Weights of a small mixture-of-experts language model, trained from scratch on English Wikipedia: a softmax router.
Below are experts of layer 8 (counted from 0) of a mixture-of-experts language model. Rows are named router (the router's row for the expert), up (a neuron's input weights, with its number) and show model dimensions 384-447. Each number is 500 + 25 x the weight over its row's rms, rounded and kept within 0 to 999. Numbers have three digits each.
Before each expert's rows: "mostly gets" lists some tokens that are sent to it at least half of the time; "gets" lists some tokens that make up at least twice as much of what it gets as of all text. This comes from a sample of Wikipedia text that the model never trained on. Tokens count by the router's weight.

# expert 8
mostly gets: " h", " s", " military", " People's", " Great", " Military"
gets: ".", "l", "m", "c", " s", " he"
router:482505505500481494507510477453508530496517476533518487513488476505502469476491506465481518491517509498518516525534508487502475509530501542463492509545480480449519518540509545521467518505484473
up0:526470515532490512454470477533501501461495514509489513531514511485496499493487515459502517502466499478503540528559490449526492497526527538514470498506476469545491542452480468452528502488498457
up1:494466529489475492490496432550546481504495485465513525493512467477466482517495494497518499493518474431521474518498488519528508463547472497473484539549478532527460465488517483494492506505514538
up2:478474467527490525445506489497496528491503502487492473547436482463525473533472489509516509491494567512482485541484445508538505508501519500518523493506516533501495493517515500502529530515491481
up3:496512490475539483454494473503508478494499535490512475463543554477532494494452504483476455529463487505540531513485525531538517485516540492451497513491504497465504495483509512505530505478479506
up4:501499459515481493535488488488519494505494504489500502480489476507455469499491480480485528489491514510462516539467520527492462520544481517573491506519520515485545506508498449513549481537526502
up5:520503507454509529492506477530492543496474466470507500512542472487513447493459499565509497504508542496472504460500543511499545511474501513537513509567523523482518452511486508490487533470468476
up6:521469488533459493496464454486430534503545509542457487454494494407501472479466518539515495475506512530541528505520520506519538522515509461499485453536494499502500503454531468514509470524500447
up7:503510515485486507512496450516518536488502509495491509487486493515475512517464526496486514508544541488483522495509511483518484542523517465459484514473455561514556499534481517513516490509503512
up8:538478537485554471505475493494479498470492505470476553499535464474500513514490540501505511490495521501461476509520551503522503493531505547482506492551512489500493483444535526515453521549494513
up9:458493485534471542500502513470537513496527517528509495488493513524475495477522521465456542528483532509527529512521510529544507456514498507493479516515494553502538489459475508527502492491537507
up10:464502517445458531529541501511518556496468501433525480475551481465513481531536530484490519517475500492441493510517491489499494472496538513528486530504492566502475485493472558521535480534533505
up11:498452562499458487496481499539476511499542514504467494498514489446475458535538511527495517469508533471516507477465518519495504491507495522485541488506489455511498515496526505506513491539513499
up12:468492517585487457495492463500544533456490535509497538491521556508478474464528491476535460503510526491493543480559514524507487527508513508536464547513535522511483495471494503483504498494517483
up13:471492526507502481454529541521501513483487504515535537450510525437509491505480483486508525492507530490524514519525485500506494471528455501530525482563531515487518463515487544514484460504498483
up14:528510489507519503504460486508465502503517533455520474498445540510491495485518507484529497445470530465465499504450497526522475510501466534490501470469502477529519498509515456488539510515509466
up15:495479484484466427519498506458528479436517494455545517506559511490477527483510490468508537478506537459462511495525511492527496450468530491468502539495495525481477530459491505467475512473508486
up16:533491526483464470495510472472500519492518542578537521480515499480472484513537474528488493531450521536517513523523511516501538517501522517496532485473507516475503487497463496530490479483500510
up17:494492499496493520491485496488524482472474509472515464510521486474466451530488510535515466544472459483486477467517488455544552531488500523522501538520511494474465486503530503502502515475558484
up18:487484520522501510500473503485513517503488519497512482552495502487472500488501495499521500502519537574530492528514516494473493519498507530510449530491513491477536474484517499534535466476447524
up19:475485484474463492498472503501480515511485489520486455484517479512522496492518521467469483476486510470521490460522509523582520466510549506525484535513485492527502483469494463464509474501494531
up20:518486519514516524516493474536490501546457552555488515512518498500445509468457508477495501488514515473529538479511513507523489460513550502496462547507489501523510472470488519554497487504512523
up21:502528532512518504496503487536490497501508517500472497489495499525471492510487462506470450519495526509546511517493535473502492512523499508499516505519495498496533477517499495502500500522518501
up22:509466524499539543456482475468537542533553499548533511513536514498509492473487515503503507476484506501514534537476496494496551478516511484511517491502522483533496494503469482506557562511510462
up23:502510521529504477514494519518492517468513504519519500495472494499532507545535500509468528445463523469534507455486517502523482494486512550503478504519440570502502496485483526509495531517514495
up24:546532487478520509524505481506526497561519522507477501479541493494525445478470502467476515491489501462560482471457511507503521482573530505539462486478528493511488492491490485531464488508523517
up25:475512498508549513489526456487527540497531526494544484522503474468469495499509514489529525475474515483504515500502501536568499500486478522541496512503495497538539515485522465506506488532527459
up26:490509453474517486485491529469519537478513512461522529488517494512498476488507529473546484452467564464528487447462541483485531486511502501524483536465575458526463492513541465454504528494462516
up27:513517498495490477519472472524531559498524515523474509499523457545452542477489480491452513477491535478474503497467514502531504551530484500515537494513469472480481481517528550514479537484506480
up28:507509497526508520492481546473531519532547517527490501488516505438482458499491499522486427474469552501520477467509537504476562477540513458482463468512494491479510500468499517550520499522475497
up29:468531460543527534484498502516550523491514441541456458509522495480474490467491515498515526487500539479499510488511494527501494492505541515507479499488523520448534472508532484514473488543484535
up30:482466491500460552476494497466514556520479527482514501533480503477469456502437507475481532488522519497493508505505503499532517505550523470517498504506522487447476493480494500514564478486510519
up31:530493523512510477534532439437503535480510491488508542554454555527461482481518481462509532517501500499561484538520512517506483501493485497493540522528504504524497468478487503494519522523522522
up32:480488488523459547524475533484497499524509503554519463462488494475491482465505498454480534503474525489506514536539504521491518463528506512495488496509483490496511553474526530539548461472451482
up33:467484444529514510525463527459471497521500460497525510532494538508503480463513487482493495510488532416509526488493520533481494482512489502502496499517538512517477511536517536525487523485458464
up34:454488440512464508504491505484515510487475508524486463536471471533519500504460461519516504467506504434533540540544524506471543481494528506541530486503478502518499506496488541469492540534458493
up35:533488487496534490504473528508491534509465494517535475493506458494517460454495515477525501511494538498471519510488503497483515454539533487470504517534540484467519507524461517514487511529459475
up36:494488486537535485477481494464451498493504485519438499494535523463479494514517526472463456497508543490532538507523481538573514510447518573501529530502511420518531486494450510504490509520510526
up37:505476431502531506524513509497518503512503486494504526476522467484516472517466515475543498490493516486507474487492502559528487496503499536504495528514487557527508492506511504491485489473482491
up38:502513538470519491470481506507549522495470513521515513501530464550495511466517468484484506510468524474483487547465519491542515520523493476561487509460514496504531514528519469511462496528529546
up39:480509510484540515468492461516529506459514476476498478471477510497531529513566483515427477451510528482483521502546486480534507511494447492484486536528495487499491464451509455509489518510478496
up40:459498545526505502546510513496514472510507497541522480548531468469492500470527519515474528503526515485499527510512523525524496496485569513520504527510486477497510493503539514467514496530598517
up41:493484500517523567529483498487482547452508520509512503503486536486476482466513470513490514532524546473498492493480539511532442478521464493473486531497494510474476461515474523514507487522460540
up42:477481462523445482541523531457480517503528505457498470491476523508498501471493498511509523482480542454539518524535487494515544504516559531469481504514450476486499505460485482490510501506485486
up43:553517462462511488459484496504534493486540524483501523500469539488488494477501532468535512496513519482572496524499535534539437510531516475544498504558480485499476487478552432520540522500506478
up44:503506509501534484512544484508507528515531502462474500487536503479489477522492461478497527497486564441548499494478523484506485513511518522503540503525508513490508500510521531467538514488477480
up45:466552528477500512501505508503464518473531509503559525529530484512513430519509493478511489486500486458515526502539540489473512504489524503493527503502479488493560509481490453553491556482460514
up46:518509497501517517550460473516506472548549506521506526491531504488440479503473525505484457473521547480506513489492458503520518496466526557525508512433533525484501495493423483485514551518475471
up47:489483485495498491495520492504485531487561491491540484482511499515436525525551501489503486471490516496500476460477502487524468485477522458534478475477492482489502512512479468494540469525482462
up48:437471532516504499493496510506515512498517475538459507456506465506440537497572497504479497455466552494504458476489518495499519516539528503500481574497495462492492452478476498499517508464517527
up49:477485523469507520545500508474521518524509513515523518521506497515536493463521496492472545501549539487504475474521526511505534503524494504503525464532473519505523491491465540499503496523531505
up50:507485456466534487520510538506500507501482507491488521536512509504490545472500525521496476499486553494490559525510491494501489460522511513525496488505479535499524494515470497520489492557519500
up51:522481511482526482505472530467486568488501483423528472460529495512483483505495527498404475475529518495496490513493518515498494506505525489492508509526471560506495444514508493504500472511518506
up52:453448536489514528464492475476489514468440453457528508520501498472488502511453489498466519538529538461465546499479512503487491478533470521488482469537537499509481496538456499494503541534513493
up53:508465467513495552488448536451475516490546479541489519515522529472467533486500541505497511523551542457419488504466467486508501530562505534474488523509492465530532485478460470486482501482485457
up54:513474424483503512503537513499493474496510491514463473544549524506492486512448499459514513476490516501527518472500494505510525479511530510491471476486485482518495511490471501510532517544490492
up55:535512491493470488463534531484442526515514488496477495506514483483440492485538500529534493503489492497489517490505519487499507475468488535454519491485508537491520488551506503527503571516482493
up56:511501530525505538506482509506493530520491534475532500544569477480495478483502503509485560489468546524443529525532503499513519518533470500507495535507483504503488473520497531473563487482512459
up57:488497477494518466503528527494499471470518478480559492511484459488486485511467517482544507509492522503538520509483506507528497500497541505527465517514509502476520461487466483504538518494461477
up58:466476486521533465488491454490500520481505510485451483500522498482468489498498501491475452448527534503500500523487538476531467494509516496490475506510478550467487500503477509528543533536565463
up59:531523495529486476543509561458496496472455493535518525572502452502514494484495490511514459511475494523523535516528470486486522491510504531495511461517536486485543546491496484533492495492495486
up60:494472496535530514519485474493470509559527470499457508490484535468483507541499519540473496513483495490549482480493499487546522516522477463525506478523472532519517476499511505477530478506497456
up61:511498444548505485489504480494504537540490493516483544464487501509488489526481448457502539470483563517480531513479517514479481454486505503491544494518527479503498500478504532530546504529517457
up62:531525494505510552490502507513519506486516507536517482486493505509473536469487523496459469482505514518492497505455509497500481536524523481505485513523495483512504519520484518520493471536510519
up63:467534512471470516511468486491509487524481496506506503470532483513505519477498487509500508501484521504489498489521489490505518540509489490479481522504492490492511469529461494498502484498479480
up64:510489468501482496508481510468518502484505532453522508524475495487482524516536510530519520510510512457502487514517513546503494487519512524476500463523542483551496475498460549499432485529558551
up65:490526547483478471459501505565491543479489503519503515490526486536419522505543510469468495470500524505477552509484469490514500491504482534494492499509525507467484458472490497491465495500514493
up66:496517494466515516514509521467536467524496477488513545529534517447493525508506511494470506490508516437491526488462500493501449451522525519470514510519445533495483468508479480518489539479487477
up67:503493493496481492540474485534525533512487489557455526521523476512467497485512508468494487495466530441474509509486509481549496489528501493493515456431537502473482472539439494484500500533508510
up68:536512497514492500504524555490521533507471490459489509516471489507468469495520516558504513469477529461469490532507499486523492533499482503525507534486487479477535514505499469475471541490510502
up69:530525508476460475485481478502496552515500485504463526500507464481457475537493545516523508483484497428528512488510510447507475500500501587501497504494472522509506491498495521521498503470529488
up70:482493503485502538520482487491484470483516515485525442472485502488503470485533515492502463509501555463520471488511535511481542519529517508485528455497499483487517521496446530479531538518514513
up71:518504502503472528519462524489502509514545487533520500504543508488537473490537523467484506476537479492528498497485491492484523560489532518526507487482499502493529489471488568475509520498484488
up72:487517487513510451519509518459520505508470498495500509497493541512443500522482550462512509490486548499492508477465529506528505486462535507533520480511474537503506494523518473480548455498479489
up73:497484510480510494480506486496491499498502511523464510499498461512455457514477556492512516510509489487509513530517492512567507524516427507511534488498495530544469469461495501506476441486541546
up74:450532471513505469507556458500479509448511500470553521492487492469481493484497489576506511485557496483488513568492484533515483466497496477486511464493504485523517510527464522500484506499503503
up75:548490519557499532547499547455468498492505489519490534500535520499455454506497504498433486480491553491493488519506517480465528490500494550477476504500529489496535502496415491498482455514484512
up76:494493499473515517488538501502502504489521511484555572497555522462456502490497533480534490501517496520464514495489459522526497505500489489534481505523481508493549494510462477511528428491539464
up77:513480489512483537496501501484506504525525525535493527526474491520471523461493537495553514533520497508535524494471515514532473518491530515449474495508502477533478493504497455486499478495492442
up78:468466493468520505471505502488536502539497461515581533512527537489489444507512502479473491525530527463516505493522521511495513508503499489521512532472495509525494469512472490495508510456530459
up79:541526480531536532474496479495520517479473507434511478495515499519530483485546489498501503506461496486491507505531504510534500495517497488513549508522545502489486523510481503513486513498517498
up80:480519528510487491526509501494508553497539523499491510507509486502505476495508495506498513494522510502490508488508496488523514464490500530464533521561499484492525488518480493507508516513510482
up81:497471439513482515501483520494472513474515522454484531531474474478530490514496486484515560502536528463540509497534534492528537487491482437492483480510507540492494501519438524551495465501482523
up82:535504475496467496471515516468495481473513517501547466520496492524504537488458505489522456510540521488511547495500509498530506466519503482503479509502471473494488498523486465490525510464507501
up83:478508485487548448521489467500500538504504506480511519475503471530498421533527495485511506487467503469504531477492492452505494493572493505519513504487482522526541482516472569503514502504493498
up84:501481483480500500533489507496538504481466428528501541554505473494479436460474528501476493480482522462456532525431530473517533523516442476530483533509531543530462503501468516539484500507492554
up85:501516481463498497502507491472507466456516476529483500472502492505486520522464539499487548446498496455485510515521538509525503488506522488500501542539524481495509501543542484541512529473480498
up86:490491513512497500513512490556498540487492501525495496502521583487477430412437511476505518458531530524519492570528535472474462476524532491487509521529497550517527488444510525501538502508536487
up87:481467504494463500514483504478508491450493507501503504461515500482449468486519514543511498561452520478494489509525482486515487547504514520520477473534508501498492486496485429551495496509533509
up88:520440511464566479517498486466490532476491465435442522515490428470503504529509469494522463505482562489486526458470527462543445474542497500457501478508490498517550538475505474499516522473501501
up89:530509515501516485478493466499508518477511520502513525477509504504486482520505513482447510494511525457503494539446501491478530444519492480491527543498456497494543524515533559477502486534482518
up90:521443508463503443498505474517546512481496549511515517504543486524492430474469483515467513503519524481542538540461516499477526516448496445474481513497508497456528529480488473495501517533490547
up91:471520483529514455474484516539486488537466435505527513426469552502539483530485514543476517469508538490498451508509515496459517511534461518521500535508464494513527548482514565486517525501489517
up92:491533512508467489540497496512498473458498502503553517520489510459517535474494496507476522475546515501511512501520553486491522479482475497484499516485488479482468493472475467510477469465497521
up93:491492498468523520498530523501479524481508482510505493465493503489497506470461497495499541509547546503489490508519496517543471455514561516481504487465513491487475565490504471491496513531461441
up94:482425538521512503491499439502496542473494478526507501443507504477517447516518522526517495502509528474529519500502496540524501536504499501541519497517505508495479547511508536566532518524530492
up95:484490495520478516550531505479522550454526485534488481505528515544520488458478516483517561495512530506472522499490498503476507443496526530522551533534531524509502507497472514504501478529495487
up96:517521507497506513493517517528491513487455528452492506501564514498463506452476445513481502489509502495523494514516503500490496545508523563526539499470472457468528472511513475469541524524545489
up97:523489497489526548479488444456518511475528494481499507526511513502427510502495496483510513471514561473495493518506530495490482533489508510532501550514481494528484451513482477534538499514487513
up98:525463523481497535508519488514510512512549477454540492487526500486484491502513504532485482505506522483537476522528509509559518495504479483492517501477529465473523481513523504505531533514514483
up99:525476546489515461521472485488497470500529458510488499465531505525533500452532500466509536458475541495491522490531477531532504477481520526546527532510546461528466449474452571500485517504485512
up100:471521533499511512466499502507494509482522446474492466474508502510472512519528494491485563471512532472501535532514542547465484470478544494538501536525446521467522473516560485521477528507524474
up101:539513487494481520514533497450488503477524501528538464502551499537492459510489470543503503520506539510464528499502504493505561492506501579543492491483504529490513480485485461507470526525543483
up102:484501541450485518467533503535499500493495529510470497518529548552454539502544549461511491492524487456512515522504572502490495507494471532464522514515497487478489549498449491472486489475475483
up103:470480494507578505532505474529475491489512536515507470459487517524484499494505479476532455485490541515487537512465515482537505495490548524477469567526457490447475469514474484523541513484538469
up104:544487527530484514512473509471505532483523522509516501519480506524504477494520498500493506464505535465504480516480475530492490487519493515507509512482533452528522495525497548498541505526497523
up105:492464493484486491492403485486533559450476506474478454473494502522518480491492529500468439515510521525573532448501454481531482489507503507491481535500474465513508497475532494494511518462499483
up106:510516517503505539508462513489504544496482462520470480479492514466481505438520462513507492501520503491496574516478504442482493507492552498454502514482539515501484478492495523481518475518493506
up107:465458473521491479491475520494526523473467463507530488509495492471488452473494543543527462422490570500527556521485462467515512534462489500507503498524467468526469500475501536563529510496508504
up108:501468507493470533462505451477490516486525535525523476531521486487559455509477496538491481462529520474486522491509517532516521507442511533520456509516505518490458485503477507489533491467475518
up109:484493525490483549472471480503492524503552535522520510539538545478499489463516510494521492502499492508503464496505480531493512490506552504511508481491488513491488463488442494524501484488516520
up110:501507509544508499484484490483496484519475548542535493505518486505488468522486484456498479504481526466501517504502480461524521518507503544533509514471481490497501500468513486495488514466544490
up111:519496468440545467523494431500523511517494527512506474485487498528470497503505515518475496521496553457529512476525526486450514496481517470517511484461466488512535519444499466481505518476481514
up112:532510497462516449495481482468517532516539512455499493490468481511529531522521448505466568464527498468449517481502515501494528499536498566500501531519453448457503493523502509540515495500515470
up113:519503470484521486522470471475479489470567461528508546489453475501517510494485494521470501453465498497517543511515505518513471484518556482499497491503517461486502585461492518517529478523489452
up114:498521479481535524468466516449496525495489506474506500539515457530515538539521486497479505547474518488497537488527519465524525514500550484492480514485458514500489486498546541519508516518494435
up115:496543509501493500512482539460498535528524467468527548459530524527498456479491475529534524465519478472492466462527510478492549526512528464532526538484513476480577468525537482495532504487489540
up116:488524483456471487495510487467504464457492503513498482487483498506484450535535518500463469466487536502479509529501498461504518514474497502512523527551505512493551501526532508480445514506507479
up117:467459502498518483490566527494486543513514489512502524502514467473490476487523531522524497464515542491515524493546508534520485485458500487562473519437491525483493507505516534525506509490524510
up118:508497482474482540491495503488502510493508544517515507493492471517424504489523541512518495482496484475506494528500524537533492572524512517513496465492511495477547524485506490540496494506485470
up119:508486514471535518515514489461490488490478473462519542515511451514500538499474539470482533492479489485515534494479523494533449507494498478492450528481540539493516438478501497455546476477492482
up120:509498477524535468455432510486496489452528541463501485517500497504499485491496511529526452497498492463506535535485474560522457492483523482558493549458492510458512498491470510506526513460484482
up121:511491559467484475472521505482568502509456490486525483490572491445460486483451521511496479465509483497495481463518524453485513516522515468512532514491505494502508502486510472488481494502553536
up122:495528518531463459518507579467501474490514513507486503536500463502476453529510481520522522465507523491526550513498500493462495504530498510501516523571488486481444556497491511456516530509505504
up123:490492511491498509482481542500485516510527506546485505506467485461445486463522502529507453515525544480504475550438472482506503500484492486507523506495500472498522470532484520510531476503473472
up124:511490502476528455505490489479544492467500459516516538526491483506484519455552504457522533519530490476489530499485520473482522457485528476543548511496507520490520492452498486504521545469549496
up125:498498470498515498527487488497507542498499473504492468516486495505532502537490536538494450495494489461521466515493507572530537521475475575468525495482488512476526491519474513500511513483456465
up126:498489477520507471489473507508504520504495431536506526477524524515480496478508498492519507497488541475496517503515470503516502513544475547533501494504454523488479449529500527526450525516504475
up127:490473516527515534521521454515459473464508491490513482514517482480507516473490499521456539503488543509530505499526507519488488502503514513486518528529504523493564511465487523480498469541476486
up128:487511518481508505529481545478519569492486459496486459489514485518516471506500524513516519493488503492527447507490519529499464525515477483454484496476444504487571488484448457485551503503447474
up129:501445506467501518486487488479474479528496518476483503490480488485506458494504528498483484519468540489548511509519512540503480521478509510513555528475517537479525497531492476524510543454509468
up130:512467482518518522497533516486494482460491469479485502488505495491512489537469498548521486511477520491510462493471481487465466453483536541504469452494509466481474494536512512443494500504558501
up131:519501506514523471447492484522540458474495494504522491481564499521474536501505510487501512510467509462516526492483525524556506530536500517559535484504550488522492495521499511547471510500497508
up132:519512495522478479525498496525542478506500522522524503485510502512501460490502527501517490476499505465532490485473565454511494496531512480486479522453505499493512524516469514522457494517511504
up133:527548499481543517492522478514507535515526526490486540457490471524469434498500517519515447505533513466484535493510537512561531501502517471510512520521477502506479510497455474505479507482520487
up134:452508505491507530521509513527537492495511488442530514510497470513490451515484519474512505508449518481451545507433478514510508524487506451546485478496483475509473494505495496476503541513525507
up135:529476464490479460512452497510496542487451501460477502515532467481541460473529506485520496491520540522484518444499507523523482505487526514477495490533513506481522509523468464485492472498489491
up136:545474511522532487522493498460466535465484474541443513469503499518533472471506468529473501495502547478521551509492522484509547489485527485481516496526499481454503503480502423465464449509494488
up137:481473495467489490493476495502508505466478448469499491476528486462504497474554548508501439490499548507518567504483481475511470525486508509537546465515479449547482516520494491528549526542512541
up138:497482422526530492485520486466488504456538516530506510483461492525487511465509510467493454491473490495480470504503536523501534512488512491525511481527482489482526521478516435533521504483495505
up139:504508535530546505497504538526504484464529466495470446471541494519470524468459480504516512502531525471528511516508501504504536463516480462504513524532511515516518501468477489500455504525514512
up140:463532489523532506532513546482501488512500467504505492521520495517455473533496519486469530494528535469499498531447512496536488490522550502503506512497499498497492473500493503493512503536538527
up141:497518536495482519531466522509493517560527520519481501507505454493470503501490517539477521563484519475517546518485530453519493472522530502490470533510506518485509529493523518471528521541486509
up142:497467503485488489472507492470500486475501484528488472492537531472466498493487533505504465478530530528471481501503536506483515501478535523537475557516488486480520523460467536500523525538457487
up143:510493455506497499514475495453541517484496506498515498512509509495526516467479480538470512480520565455536487527479494456516477487513525545517495492530498495495490498496491501486489576487495532
up144:465509523461493462503508470505501488541548516485512521492498486511504508500485519508550486509521539473511520502481532540493508476531513475504522518528490489498495475532491525516534516470519485
up145:503494499457522460440457520508530509500539515475510526475502488506509509529519544470452498482472514461512521498502488456499544494471525527493481492522486508476504502516499518493529483530465516
up146:515473473471511523495469491468498523507511490496514505485472492496478478458489524528491476496517510482536511555480509538480486495540492538481490497511530455489485512535433510518501514482519479
up147:475523516502530487492507509525498497497502470533514534512535477433494465454476504464474522530485522525466503493502513505491504475505512485479494549505504509510517492559524529513471480479509496
up148:491469503468485533487513495449506529523521499508489493542555493504522502512473521497457476467480519519491482521508500476501522493499498512530475523499510479487545526526474513490535499535476489
up149:492505513528539502473494494520532506504507473501510491447517501527488497489502436442472482460492526484486507517494514494521475496506480518488531488522536512516465515491525505530550513544515493
up150:501480532549501472501526484512501515505482440489478527477508497456445499483464539485475488488526532488503520557475492496520494473513524501480508534502469549508499481510501493507502489513481511
up151:531487505534465484528488489497505494491513559447513561466499536478459463511500481523473507499453511478493536520544495487482490513524505467528505494507499478543510480498486491550503519486516466
up152:492517489513497488454504492479522552486473484510498482495510497514465474489524484484461484495496494489495537497490492515473498487498557498534533535515576501514557489453500517534508492497491521
up153:509478500554515482518503490474512488502510450524514492511515532513473497497500468455495481526543513469452548495488473481496525485529520518460531518503504449549543500498482483509545506484496516
up154:507512521477503515472460505471532478485518520460503475511540500521536539502541502498473504504511506479505519541520511477512437472466532484524522505494443503512529490490490456499511488498494506
up155:541457486503491498507544490485533515524504474504482526470512496498484502498520479460511484508491539479492487547528533514490490499509541527496514529484502524516499548524512519500481522493453495
up156:504493477491519550499522485498535483474502498485531480524504550507514491458502516561517449531481515460472519572502476551519526528491517500516512482489475505487491508530477453486500479496488508
up157:496502472478479511484450543462505466466520502450522500508464514490474491477532547460499445488489534449503503527521500525473514482542530473515462514489465548485520482497503513509519506498506485
up158:480460491499543509498491501497473543498537557471510516519535471505501460522520525513479502448512481505467514496473483543492513508519504535460490534523495446477496480476481543554506465582512485
up159:505517487500463503486477477503521500475527520496502504519526490517517536465500515557464468506526542501485458524488520508523504507505500549510494481510510502501520473485501511515507508515474548
up160:502461514481501532465518496473486517484499450564482496532517531469478486505498476477461458472494527485502504521521526496518501446497474559476501454529503554476514455470527532532475517525509482
up161:503522492509467506483501492467505531480501531502488464540510487482462450536498513513452511507480502544483535478495517510522507495492521460530462496485523511533523474478439543524496499517493486
up162:512454513492482467497485477498480473489497474496497501492471567500530503452463549449457497490493493509507482481530506485473533484519499480507471494509511500518476429487503466511512499471553486
up163:514506485509511495517488519552499543465527470501515519475483528530548511497569488541489478481489519497518494526509530483524523516477526548475507470463532481552488501489524487500457486501508533
up164:507443491459503508460483537509494541470499524514492497500485519507531513512529534491485500533524497503487478490463476483518531521500485499512497468481491491493504517483529541529483538517515492
up165:502548536495480484545490492507559488498477507447511515506501510464506478487522480505472466508514518489490530520509504509481479481512540516527512519520497451478509516505474476542473470524498571
up166:518460502568496517540525541509526510494496475492480497520548517503508470543492494485487509464478504461521509496464498491520499456475501506484511556475499541506479529504494543500473464502520526
up167:468465464528493489475499494474523480486501523492442494470481486439497447455485549520502510496477519489504479504498554489495511474513533541488553498525486539495520523500537503492515480488500509
up168:507489508488536508531458522475502478487486495487512486564509509511470509443444510489471505516507519503500531535481509488501512463537513526487516459540525495469518517510498505511458480484516507
up169:523469469483502508493516489502483547474488516506496489504506552483523457503515514549474477545470540468516480492491507482493493491498511500513501491513487476538498484463494531517525498552528510
up170:477527465493507456513441492465490515514486470507513526496464487538531485496464500510539513481522531520511501486450483458487504530518517527530506496509462510475469472487480548516540511501457496
up171:513470519498485522492529493474515481503549511503530490442475511477538506506510513521510484497525541495506524473472481459466453540531527501515499495472500466505504536473490505540485516532491476
up172:512468514473477516468490522500522503533473451487456493502484531508479506506520519486523447519466526502507499494505532503518526524481525548474558498496531474480512512500500554515529490530493524
up173:516482462496497534464457481472523480478511470455514514528550502529513478465490516486547479545481538476528521523467519478540497495536517492520511501476507562537550531491553496483499493512480536
up174:540514499488479503467520456500517489458558490492499539474496480539472475508485495495487479492475502494454512532497516507511494471537476500513504480482493469487496472540460460507489537487476519
up175:499505519484482501513473517490500581516497482500516506455557499472499466506486495489548425488460490513499481491505476512478508473497505507496541545504508501512518461466510485555513473477482511
up176:485526461513526507514496495440517500503531491495508478518460491478493483526510519524526470507503515495527493503447522481514482507490503516560490497517471499486520493508493521492499544513510492
up177:518514489475496542444518492480508519479509501510529504488530495525513518458482528473440488525527523508491491497474545508507512469550522528525487511527540485463504458500496537504546526523481535
up178:497517510476535512519544481481497516485502531517446488463539487452507522501471511463431477447473512473494489523510528511492443516559493499500490536541517542460483502513469533510521496497477451
up179:507474491460467493544493472502516504479544513497489505459555456527494455485542509486465463437508548482475537494506469517498546542499481515490512454518467500471525496527501566463504527505530475
up180:541492514532487519480517526509535543504475451521509537507479474483494488489513510502491496510494519496534503478527518511491470537461483538499529502536514531490457475489476450510482479414476528
up181:476500512505506503447510510514500506483507517459517505484495447507515502501476489547522519501506515492518465519517484553538485491505507484520516541485501499489479480510448481527518481519552507
up182:448469532503530485467481478496451514484575467480507502483521485503485440506482482524484526455488526531532502516502500500515494461527513504504467506492506505496523504481550516486501498535521530
up183:494506485495524521520540499472485518481513453482506451491452509524519504497461479539508525476467567468516495503516463525508494503539521495504515498541508485474463510484509496485509512539553511
up184:518450521544488519474490471495542484475508469467483511494508486472455506502475513551469477542509537470496475461498506502475552524478523480486473532523495507521507482466470517529493503465505464
up185:519528511478453543499474488489496504486492532507491491488491497500469460483478486447528487527490541529482534441486476498506479510478529501498541530513497465497535467481480506522552506514491490
up186:494521480541491482534486510511456540499500506539468483505496480502492501497475520451507492453511541494507537490454518500458495488492513548469485492466535537505521464555453491500513488511480515
up187:471518499518519503494480532522495490522486471491476517550488478482459484502481505502512495489502536451514517565469519455488475507490504488514510480527485488550520503521526539515511521526489484
up188:514526570455533506489505478533480512462474521541521518484482470483523518519494484536485498476541521490493522482471522509470519472519496497497503483519494470523517518509485503504482539508486493
up189:504515494473486511489518508496494503500456507482480515512505509513491503487523520467486548494520508478486532496503473464517516492531464485486532516476491485536457481498523503568484483504492514
up190:540465546506511488507545458516481530517494502509493482511526490522526495520479512532471496499464477486488495508499476501511489537535521480505520508482529516527532462491531491506495500518482452
up191:533502466517499486522501498522548504498519515537500514433509533528483539543510523463455497465492496458537503465525522480513503449484482505514523476502478438497493479523504484456514518481523506
up192:496493458498508513487511528502497529473490479571515492459519535479482506503437534512497493453486531487532484542500534483449487497505479544495509520504536474500497441486514486505513508502513482
up193:543497489505549522506482488500512508511514517513500494484472473509528506485477506529483503476498572434488488489470478542497525477519537529543490509512457490490491471523520455499492478534481495
up194:510472471492480512492505494529535510496507482488472526475475516492501524492496528525511519476503524496529519536482512507559504490520484539546506490477510507489516495542472523482497536512507518
up195:529541479494500504506499494507521493489530484449523503517538475500473510508458447513481488498481505483534522484522475501524491480530506539455527484510513512493527536521482491494514463480434475
up196:515526547509497517516528498490499559518479478509502515478487488511529498537494422495463533509519513495510538543504485479518460477496533521514492450573467497492508514507471498472554509491530527
up197:502503504516508456557506481511521488480547452501496448506480472496477515463466501503473556468499495523494489478485484496528453498526473519485541515470540529486530485573463513501512497526486462
up198:533487497473495568528509506514468513482532457482530502518489526471480473454558449503479505502498494503502506502515538527549520510509462490517494500505524473489528519474460483518542524492487515
up199:536516491525474479498522496484534519510514538508469468483499551465496439475503512484474508493483498524507521477440519499555490492559489511514566507501464481510491509552522513507544489484506535
up200:503505487516548477486486506462504531505506470495488482506489477537543471510493543530504510489484542507488519478542498497548497516523499478502509517525442498469512488520495492455508472464497447
up201:454501511527514524531506425543504523491535483535512501516476534504457524535487481501478493461542550515541487493474483508518522500470424549509514480483530511496488509499533500444509521507527558
up202:540446512534465482481548478506515490470506500522466532504455538484497461479518523498510474472482542468487506563493498517496473471511497502545486494530457496486486482494483487457470496518513552
up203:511472498495467493477486498489526542464520496502509510503472419542540540482518485475516509513499498485527511541549556485514463522507501455497479480509495473483521548504493479568479475502502507
up204:502464476483480479486515493473561522494474494510556511471486488461478491501498497502553535488509503488511531478502513516514525489535520522509511522494469506475523503511500540528508513504485502